Weights of a small mixture-of-experts language model, trained from scratch on English Wikipedia: 639M tokens.
Below are experts of layer 10 (counted from 0) of a mixture-of-experts language model. Rows are named router (the router's row for the expert), gate (a neuron's input weights, with its number), up (a neuron's input weights, with its number), down (a neuron's output weights, with its number) and show model dimensions 0-223. Each number is 500 + 50 x the weight over its row's rms, rounded and kept within 0 to 999. Numbers have three digits each.
After each expert's rows: a language model's description of what the expert responds to; "comes after" lists some tokens at least twice as common just before its tokens as in all text. This comes from a sample of Wikipedia text that the model never trained on. Tokens count by the router's weight.

# expert 61
router:551526446489587474495531447493473570440454515451512517516496497519500502554541579452469612463472607442545441475425471410594511516439529545588484463542490540464460396531467456519459570493447445463538424499563533478528574443486486481593525537550404425614499517514537440517539468433448463507487450455531534407479548478594492471529505438545432562552427515468519497550459501528509525486561523490448511523616456615522519531452581462454415547541596389517466534471623550484530569533451486491576459561485462529495481474446443516512550423433492530548394496505543545454554434483501451544485394521500467475437520560520516426517469491491511454510584550445574491418453519581419496533588
gate1:476389575479440500493508407445514460459533426531521489415525474521506544511424421462480533535409509505505552441564467468401509455607577509476474531451477419500585502367476459503615472460515503587566335510539427480431464499476467588452447441497550554526537450511447510581441618487517570492507490508571566508562441466599433469456559515479503532423463491542498581505497553511470540587464485491518491434451507485447481376571447568505441498580515475541492512372497455485479467555495482520525527484504526471450574442533388511535548464519402483529497489528483537473491480557484461528467425496596553532507501499498477554564510494482460501542502591502495552497406589546483479555564
up1:542386564440501510498478400453536398520583464492515522529552459564464537531497476508419507518474492535483537430524445506491534497487454535528434548564470508524463481434569440515571446464500455551517458506484439573554497496485556530456452485516467531563517521499461527534414523471474531519500514520509479560534467474461415506355484526511522486481460475603439607525536507490441544507410505467491465528510500494538400512561628569531455536575496475532447484388526487362507431486470477527531567393478494455495462484597379517509534438499422471471508533411561529536465432494493396526533444596560491582542442469542507562512479376436469556590445494476552519576467547537539473601622
down1:470539543528494509462446558540552505545528438442533525406506616494479473520455525504516472494521504541524589418504512525417461550428389532473450404523507550554424567504467523574468542421511560480533456538435507561500483454421407506425426486464442487476471431541516424497482502554562522609573414472523430585464503499542405561436548496466518543531584511544481446511525512594508571527496525404520472495482536533537544494525408462469388476557473459536532459493469537577491430492648492502503510489446413458516542503466586510463394470492562496535499471499578700416488552485456519490488568445453539487456447496504549445482539568519550516567491494439513571516437490489504447556556
Description: Lone word-initial capital letters such as P, V, M, B, S, and a few middle pieces, beginning names in sports tables and lists.
comes after: " |", ".", ":", ";", "a", "ie"

# expert 18
router:533478505554516498417580549451535511542451550411477511542487517485581459600548450535480439405575563567477510489495456549493592503585532387515477461524469525496461599496549531408523473427484509574562553476507441527515298604471480560418412468478452492560467473440464399699448427444562534472442466533410508572437570567531450446506485561530519585541478550530509518452477488520472502419581500564574499476488464474530532474481469502562543507474452489525428456522512449545453496537500515468460495563416601498419509451444512500449422497516487507531526504490512442516476494526442520426504463493478456477491428497476468519527461534449482570536459509514477508450511476385501516579470
gate1:569577642509537564424431478469563442530506533574552450450541440516483507514493465490495564547501480499473575462413444447447502507555457592454447533477531507554512461486570515472511555480527561466441611511364546513546484429506535465472506450469492541519533485489576415498587477625473412497516512494541520434478486508507497472495406444454531484512480481478484474576523407444534576501536636510411434559527464525421514436514486521448579563391409634465435448515436525503555522451518460512482470513541499531577412588483521427544472509527475538445550480574399479584543478507458473462463592559588575516562539503551506436498576562508497522563545520466543530533536510544496519497496
up1:569497578523526583459424438410567528539403569533522471520537425538512506529478479488501571517504471527499628525439494457442439444498442475471414489476532515503509490510505485449493541504566549506478622463346536549524440483480520486491476483515583538500453500448570417458570443555422493517507580441591531406445491500456511447508468454400562491590494500394423440535511486532407463538587537533464489625529438509433516445465461532477514579383393589434429422486458507523477497447427464473438515534535506477507476586476578505557441453556428551430537449507516463549521483447478488455409517520490590506541527523507471438451547548506433472550516471530561460491483435489480507462436
down1:552475468526482529474581311536546508519539483526537535600584503530475574562468504506437537586410490530478516544444541455514474489434515443433534427515555629471469498486563483464504547513515614475554507489498521516550518500539434471527466470518516576521485533413448487430432486460497458544488571427594479504448434442459508500528546476453575469498474449496455441474560510510523540526537587595427475508532492426591528446608489535479513523531549564465513503573496547455514400441516542435484499608441468524567519492508595446490470500608492449585564471500490432561427452459574547545474506490406497441596544455470487384459516477407488518519442439459515452438520401545516500545456
Description: Final year digits in date ranges like (1936–2014), plus nationality and occupation words in biography headers, such as American, footballer, politician.
comes after: "19", "20", "18", "–", " United", "17"

# expert 32
router:511431543547517466459497617388519423487462483512452591461410484575455538445463506538472524450546473583529455494512593393535499514544481469569409449459518506425546572540587457530491475496449380541493526579535501496479460584450532569464477568546509541538508415439469478544465477447432538484447541402511497460387452458473408448454459515453560547574550498496425511508437544444461548454500551575514487540520433436489534484605519542543506503533564474430393573497428504522515523508515495537499558547424557392484397434462475524507475547519444579504400533537559545481572459486531407499475488454549561514587530545478421555509478507535544504511536492477497515543516481431502637533465
gate0:553523512518474500433591571458491404488529493504529491576527508455377553497495476538460482460528472527478427515520530458512487561451412431566495471552405515580551512481513449496504495420518438530546502511507509516488570571529516477530613457478484555425573419494500586493463648423485548579399392464458480478491460468539486495460526493428548540542504501524435572550449581557491507403486484465566433573507429467498379486456537499541498540534492539530552496564526518513480573441556515451492630465456501525580503471557449479509370519379444529553475499530441578488544461556484434529493572463489480458548567482458447510528518603434465477480598384513564485493451508458440570528472
up0:445460540535390500450500514440465468576441544520468509574515466436498495519493480536491473471534443503460522467521444459423502616441439451534477457453386519632407536509480457454500512456574515467513478534410498509524593542495502442555508499437527542472567506547467605511443651472518604590518412490475474465504519455514603507503452529457564488545509505453427535533469558521454422431418537521584486529510455525398422495482579526514486506473500587607514495496556495521461574477451544424507528416513500504638491486566525528463440546397455560525476501511457471507592482537416493514541613482464456434499568517490493486486502518378529379500508463503508496474414517537447562515539
down0:551568395407558476428623524482495467500519534538566456423494462446550498609511542455533468454519564467470508562626512445474468467493425498549460445550592503444448564527563478480383424493474440587521422563422497526439516466587493523542457493450570427578438459442496485503533493466573511543544540511532504470356471529511464496570580433474494434545486486490252533502607484542585505527460498508428424551495540452475458549497441587451484440528477457483492567484461526458531544463505476512525518472477423551490523514451525453555546458538530506476481470508482492406542508521571506493498478528515549464487463475470503481482559517541501501405499526590513429509514468544504501405478
Description: Closing parentheses, commas and years after birth–death dates in biography openings, as in "(born 7 July 1982) is".
comes after: "19", "18", ")", "20", " born", "\n"

# expert 47
router:636511512385516430444582517507570592444555570499387477514498471533542589556566510578547524500506538522463363441474508526468577497536446387468476492525503513507505482498556489452480435483513488553497558534401539490528477474467483619441568527531468475552506628516502452527400536509548479526413461489409488530546510583564515454534549498456463451486429510523521547577493490544512473501455482468593482550475600475503463492530516420550504520547472491495481467441497574545528548494528527409578526555529499467536569468522513486585514545526599542450429473601508453472563462553459534507513547574553471536494545390524513519537412505450565593549538431570495474510560524514525570633537
gate1:475517488501492451517402442591473529457523488439549414413509524569561477410474546465488460499441413459438469478594530420480443498477466423435520492613521426550541581463447480502541531493542459578490532478481543477501428525431462511502433443534574477499416521512539520464465512401487535463468480594526530442561489514556442581585543415467527604528586464496453459462569485505447508424555544461425508346472486519540547558436557498573448555562497475515530386496497469517561516509527500474499382516442476456490525505474644481512514501569498478494551538512551516516502509486518468540445427454541448517419558456445455509427590491527493456401457553486568515395486437400472467473476
up1:547550518492490476458389535536439535525485457458526411417531492504508514482532466539494469527415455493416471496512519473466501452450421419540545445473454437544544574438445492522523539494516511549477499461529551399552446455426424519461453447505623471546414509505519499496446505436517540475410471557485499528619532493538444564585578456450479538487521505504383581502547544457458473428451510524475495465454587511516504540471495495545483583547498524505467334436505552432527486485400466465579382528506485412552527436532608493526513597571475463430567495533503464541545453489517567525474462465512554612466601417463471453401515546468479462519529575574549551454487529412443476446474
down1:506454537556490524477480522518386484468581464499554494504391379480471481471553567514558563519503468551466525453508458412517424576446518530433486542521594491515495432555470575499481480539521493486460455482549431492523470536510525528581460574498501429441472505492584496493338551442514514459548506563395502454499483507465472414490469607503364543514569456559528485475492501419569533387450506554581463617491424529528497500556472436538445499495502460417498503557472579487560471425464539536444529440431510478543561449493524534534519529512499550636601596522548581507519500492480430553544445465555396450505573436510450476510553495515539475556440429526483527547532459455570472519571
Description: Last two digits of years after 19 or 20 in filmographies, season headers and dates, such as 96, 08, 18; also fragments like augh.
comes after: "20", "19", "18", " D", "′", "″W"

# expert 2
router:474461505563491538538551529457376490586525483402519505568437470500455459586505492557585458610584507496493450445495523612456604545511525456542481598470512589509459597418485481473498512511517565427489451580527460557574430471553501506406536505509450464478587544557485533437511436483521571452489588474561529485526499453534483525480481558452507488454463496564604527559564524455486438448478484507536551533411598511390556496430402552526438511435494493518498546588597519503503473529536468363549489501486476488441471592507502487456449505568537558538491460522578576457568521492529556448544489413492524436560538447491538508504462556595551413441564504549495538428493509508436484477449
gate0:565553561496549480544458474533457500523588507444426508470538544480567469491574500567583568507589619532505449423516471576597585544550573515521539520482621524510510484512533505533511425540434558470492542458480483503539493474499526470444442412419449548477505559570442384444533401464552474462505497517511482568508437402624519499514459463444558540543463520452498607491492502487440443520555570387486509470400527527419550606549478500568504526535424569561488549431506509536422530437455554500474513439488541512519579484477501423456515504559538465557466490429502538427554519474493513420457465549505528498566470485489423455590497489513481555487463494544553488399635467517513412575489
up0:493591487482524461550413394584521491513476459523492538485531449472345563504436501503522492583534485502510483484487554501559458539504511509519597522482521534474583510484478571528523431566516558475519493393441510380560508429459495458542407393513476455537532448489428485491553558473601496584624443542554466471593543433595472539574464510514498490381453523552487501512460435423391470549473486504455485471488542493538493449491425513524549456484459539530560512568544502464511410527569459504429440478556414601496520584422477402536527440583523490456484482490586545540506505526556485481478521525469503621567434436524503474474546478420430445562497497497584552467459551490451526469442
down0:536517438520485576486571466529486413540497579410470392512515555569563434562554491506545490477449539504544476509470566540526582545428489433490482500487585571493444476423537533362412622467554502417559495565501579512525466637557474432421455515541500437550486535494439430537531472431472524489435499512486522497454487506505609474387560473447601532541567555488416486473492466583572460503507415556580563482588421465517532489588481513410428525464543620528452495469519434556439480524503491411424576516517478402488532596509479508463465520460519509451432480515523535478487487543434546463558529582497584473491465426537456536536452499523523558494513524503506505490500512556469501498545
Description: Adjectives, participles and adverb endings after copulas or "as", such as colorless, effective, appointed, well known, and sentence-opening However.
comes after: " was", " is", " as", " be", " were", " are"

# expert 12
router:555493506505517440580507585555501547536519529540499520512584549512505418574484549573492471606601494533508546470463493491560448523529492479462482457549521515506564374579560487518389530400428452480482580524530527458501635445503547423488548538509515555511553489502549569461583502473447476509570529447480439584494626450517499492499528588466490500537436608539528475418434392551579513455583490525466495534466550627512551516552500442486465513441622439443531519483470552520473510492513471411508491545496524423488496483473496560609581469452571567613448540537531508501459490538442597578517463566522486570584535522612482446500504449497501541519512557472530473465492441454500468517513
gate1:487557465535472551410544574507510490522490458409465421527456485478517554431479494563551462495509460460455527466484465428489466496554518509374522508576590553540513530501493477387500502448556458526531535458454440395553511493463495569529568489441521653543582490524524521471548572512465452464571477512476579412486353476567500414505510462502566467514492420533438507476483498452537482449481560538440432465495438557449546549559546505524532510414515567506376498498454508555492568544569484507500500542450589504397442441460544496516561529502544496468554502410463510524508482500443493537494455485506483495604452545581445538482406478420437504427559562446489494460506369380499502455619
up1:501539458559505420472528531507460599540468473445575440561445543488524475506520545571432456511543552543491461412463395382542502500475518524369526425545509536509541463553548496386430508440499445530456545484537440414564568464532526517547533448471485637556525466473549441567545567566425479463564522459511508502475437491559550418532468602529549487531427447491432500478466443504490528469494496513473430461455482589456559535575514478500513520439558537464450438565440540468529585500423486523553566565466519495458477458404476518631583531445507519544528570435446487535471511476383535527536475546506447511568474535582421500465494455461458468468524574443544430471550391499536545489583
down1:564488560427551575428509496585577501508541460494458445579484562436481544485529495557386560515434577378496441480549496463501437657459494533452511430497564445459564455532547566462531482441450497472565431511414509548580542490600457591372472509422505383527419459548457447553542548502541542518517484537508548433418510543436400560513542449556498466485458526474455493585518448484502536503435534514562468567503434538526482490491482608465596512448512461512490432512450532495398519495504414538475450554551533457453514513474507464358476479582505528575479534504521436520475534524448454409452575495483466484451525541570474489465470519502517505468540441503506515503457587486576545461485
Description: Single capital letters or first pieces starting names and words, such as B in Baker, McC, Je, Z in Zayn, Lind-st-edt.
comes after: " \"", " (", ".\n\n", " =\n\n", " of", ":"

# expert 52
router:587521533506499571505490433555423504490455506445529449594447472509402494365497445504479471420570423438487450453480511527570521516526487451480528489528495521550495549455520584510563540534427436464516488415482423454419460516511574458467445503388503533483538493511459543579534492534525473594533483485512553423557385504481422490489476435510512501462576577496623428493560470507462544506441538504573555509549513310541482470425577437497485553489487591516511530486472479504475518528564510518508536395441457527447551540482506460534459553471495525399507512432503469434561572565590509446547540368530468535582543427453484520555520513522514534534572476406518475486539502527491634519481
gate0:489436500371517507417515481482460526550508535523463467549520504522574460486537511532561542557470521511472471532544504519541515470601412461445542542521578438594505458514549562509459467467461468503388578458572485461497508547491447500454540463448414466493464534427466447528580567472481446467448403592489459505482515445521491477403503519517420487562474505483553467544501404473520524541382375432434530454483534558432508540448582530439605518592439462597583534463483537585470529425594531534526492519515511469514563473470486476464566454554500444562582557432409470469532528535605504463501487484406557412475518528568479449415506492463441525446538530502534456382512551576414509477485
up0:513477492502354500479450487443543406546533529412448482468406557499520544493482487426532555512527489470475502504358529498582549512510424430530481504389635418546402480528551473450514646427555490469414504447546481558491493467505486562454401484448479513451454506434472465475500461525467486576462473527496494494502525498456574497415442525522419443580459492552524528526521481475516548495484518416438574442511508444472485517503576578440515538554461627503526502468567506383566448457489548509481577522559515522407476519484490429435445459526488642516522527402537474447487492515579533490452522482549554478507524487525422457459539508463480497469508530462517398484468501532521499633601
down0:583506464571490463455456541456528442493476489492514520510572454477577513540505450549472400540485545535565474560513450492408503470489460434545448527411478534413450515441555505494292537479502547372505513557504418499509552554531513492387512513548566452517508539507490507513492423445512515412430537492440427513536495543495491570535585468525549381481490570503466531430491513604532467546459470567536528489451532430481443479382452465506444508485550525545463512477460513520453519402484477505385464469478569501468442508425509569468492558405576461520516394573532569476543528469472467456551549538471587514484388538545534599503481409510588453454518477582427507522535479475533535464457
Description: Temporal and causal connectives such as after, before, until, because, during, plus commas and prepositions joining narrative clauses.
comes after: ".", ",", ".\n\n", " due", " However", "ed"